Below are experts of layer 2 (counted from 0) of a mixture-of-experts language model. Rows are named router (the router's row for the expert) and show model dimensions 0-159. Each number is 500 + 40 x the weight over its row's rms, rounded and kept within 0 to 999. Numbers have three digits each.
After each expert's rows: "comes after" lists some tokens at least twice as common just before its tokens as in all text. This comes from a sample of Wikipedia text that the model never trained on. Tokens count by the router's weight.

# expert 6
router:485545446482521509438511436569526473455519516468435501518379526537543481525479551562517451518468526489505458549458494489504469542557477485491480583532483506451498547561465499515505555504478513465481468546485519506502538518543512476492500443499468538521460513555450505577475564509501496528488488510462463514507424557483433480563501542410512511502553493537437508487541460468507504457445521476504527565574496513491509458497503464459478476511517503511482539453580566555524452695486486
comes after: " ", " |", " (", ";", " /", " January"

# expert 3
router:470484480516482466486519481561518461520468523437467524504513545471624522496513469522483489478510500482472478450482395482488469550588489509473498542508489456494552443497469520519500538457511442535556484478473498476559506524466504480468424463514441566419491441537527485561536561522448553461476544561502462424476448509513477592544565435488486491509447529455475523538524521482526500486492527475526440513463481391567488444528513487465446488517487482499520550443572541567559465596535477
comes after: "\n", "3", "4", "5", "6", "7"

# expert 27
router:488470471511513472469497503524462450509536520469488495474456546532603498542493573567528449506505472516476455535467484432485439522530476504523532597493516529508536537541488542515524503446488456503567491492505502504541521495456516411522519483430448546449464449471487415514538475501449505537526456528487506563537518579561468509461482567474508526510522566559412570474557506514536457470481533487601436554467519466530455451507533513488479422519529477594510500499580516507503463610497503
comes after: " ", "1", "2", "0", "9", "8"

# expert 31
router:448519494507490444478533525530519453449523567428491507458433500497538487502538554534513503481557469537452514535532474454486517506549474576482503518531488539515578514520514542527591521470428478442596520530496481504546507486504513450500453460436478520454460521541534520503514453610497450551463540542515474504568481548526530588538520475464460519545533515485453563406511456491493492459410529453476470553490477503420524463496526530419462444569506491488512518470513594550549451507500475
comes after: " of", " the", " in", ".", " a", " with"

# expert 29
router:457507439546540510495521530534520468468563556530477541481488562487485536527504506479536458509534528522495494479472487502509467480524482517528484584450538481547493480510488501507539514455459511474579448524487499494501467473505500396490507457461409541371505521502504542440570456536434512556435520554492470560510488496542456563469528522508500459526556479592417585469575464481511468464462549436582452529492518444492448477450526534477473470519481479541505560443555545540538442561521480
comes after: "2", "1", "0", "9", " in", "8"

# expert 28
router:487536408517481479515523449463509472523508517559503518537429464507571511566493520519522462520516481586603500494483442457452502473491515536460551469514545463495511497553503493520541525543493506506528486544550503535529570508483454454523489464515481560528510493528528544550502529459464467541498491485536471451549523592510490529509513533451481407493521493512471559448585486550505491483461512406541453551503483465502457461474510488468457496455485507564497505500579542550594413652546492
comes after: " |", "|", "2", ";", " in", ":"

# expert 0
router:460553445496449487498557491543526403486488561429472509446466501496564507555513542494487414498457497550481468530462472462482413578557491544466548473525543495541504453481556533544506525472473464509569554456543528561478571499517483428502484531536504513443527508498507599497506549542475447578473535510521476529600479509523509504502534505504488509530513492547504516468541491491452529436482463504617522509484521442552462496549509535478502447449410511476550523436511502538508435568465479
comes after: " |", ":", " of", " (", " \"", "|"

# expert 19
router:474498458471467485455527465520517480509485501459478502481419523496536445530530476545554515457533483541497458518483497481485516507544518565495529561506495502477522528497459565592563486469538435449553518535479439542514508514489462487468461503505481552520476544572502488563526476532473502562411539530536460531572468568543517519520468472473502533541492543455478599393564483469482468420411479484489480556536505469453429498496526574446467510561519467510539534436489566550509397533559500
comes after: " of", ".", " in", " to", " for", " with"

# expert 10
router:464549479487473475503505520512606468494532503515500492509413461492523504495527550542492409483545511523516500495440471448503476555506472559497484596541508569526510501487507532525479493489542484443486482517507461523544471515485453479509483482513448538527473554559508519546499562536459538514497573557465491505535480532596433561517512450475457575516545535516471512544572454526481499500474520466551494522503475422508446457499494511446467488558355494471452565452533545575562582584516503
comes after: " |\n", ")", "3", "4", "5", "6"

# expert 1
router:505562477542510449487575468474447467458509549454474453492490455457535528587509474475531462524569494557536472485472446449441443527564488519494517550549459490531548479489513509457502515454443487428495528485538514551531497501506465479454469523512474528424508412499549492505560523553432532517449496544544427462455481560488495491493529519524479514467546560514488506484551483513470513460431446433595473534461424470518503503489495501511524425478512512461524599465466555535527464625520442
comes after: "-", "\n", "==", "\n\n", " (", ":"

# expert 22
router:436518433504447493524518463482483444442506533420442453490483485523565514476502543506477481467515566550520459420470414474504471446557504499467476523490541488496510508464542527486479545507440515506484530475525463485524484509445490519495500492505499494482441443540524523550501512496446492552384482539527501556483520528490527505542486529474495555512510467467441573519553475497503547437429542489601415551557471433536508485547494527482476481523469483473462535427570626591572488544533511
comes after: " |\n", " the", " is", "-", " a", "%"

# expert 26
router:501521463519465563488576521424550467479513538502516479475456473498523524494546529497463459533456513519565490500530477513480428490495513534484483524504530534492540440499468569512550506495564506492570519523466518530518532558503525527445463482499600487429506513500504527464529521564500510516496472452526481530521477507517495498496521527453465496529553528475440516501528516499461509478475493472643416496492464400463508462532471544510472546556478451458493548485528566527536345655505527
comes after: " |", " ", "|", ";", " |\n", "–"

# expert 21
router:522488478491479498478503474530540480478514526476481497532494520487581527495498518575431458492469470550432487504500487458541470493539549497485504590516524467480544487493555545508507441505461484506563463549451442540505523504504453474527503467462503482398489501509509467461505515565491515578500453536461458519552518539573460498539528528519468532564517578488413569467579528530531488477468510479645432549527446418505505474547524524462510501509477483554496528467601495528521392584508515
comes after: " ", "1", "2", "0", "3", "–"

# expert 2
router:468537442508483520471518489603545451485534503536444442531423449497527490520476510510499459470476509530478451468513489459472416455521512539478492526518520433467566462494516477527540479479514499437531560533537491520543481532486496464445441456513509483476486500531549464577558549521435550506409482500516483487515493572526445512533489478472496500551535546545361570444545504444488483471426536469504469518445480471537406473485541511484483458555519476528521532503505569576597444507480543
comes after: ",", " the", " that", " it", " is", " as"

# expert 30
router:503500472555426517461537528573555539482422517520471482464459507495607511479523520519499447513459508523441480521502515512498493525542516502470510529533476485482527445484493503468531504534507453512550482512486447512492470514474530494504462508510431557488450479580510476527499530573488528547456449452498496475517467548557504566558455523493470472547481532432461526468577532479530480491457469510613464503520486446470515510535475492503462514445493463495545488431595535619546420656529540
comes after: " ", " |", "1", "3", "4", "5"

# expert 18
router:451525501445540522500552505453501496489521501514514455516401476489610511490542500513526436526498502478436443494479528387502468455470481516487519558519506479569550518497448507636503513494475494418614446471531497487493514518453497508475436501444453557454521569511490528486501600474490463478474497483523515516548505572503509508547537482479485510507518498526465510492542481483507474472464493463580497565514530469503511479508520535515532441528453498529478565539552575518533479645510547
comes after: " ", " |\n", "–", "1", "|", "2"

# expert 12
router:503560412522468454501539532520460518521501529481488512495439498546596494503532594573499507519468509502505454474477479477503468514543511498467506620509516546510491513527508493494514538482553468493540479537501393510538506520477465450496476504514519563492462594575497517484544543452465514544464577491515488533551493528475556586537490556460479525524524543533456559433555430505509505501487496462534434510496412488551486439465512548432481430549472513523503537445466556603537509568484515
comes after: ".", ",", " was", " he", ")", " It"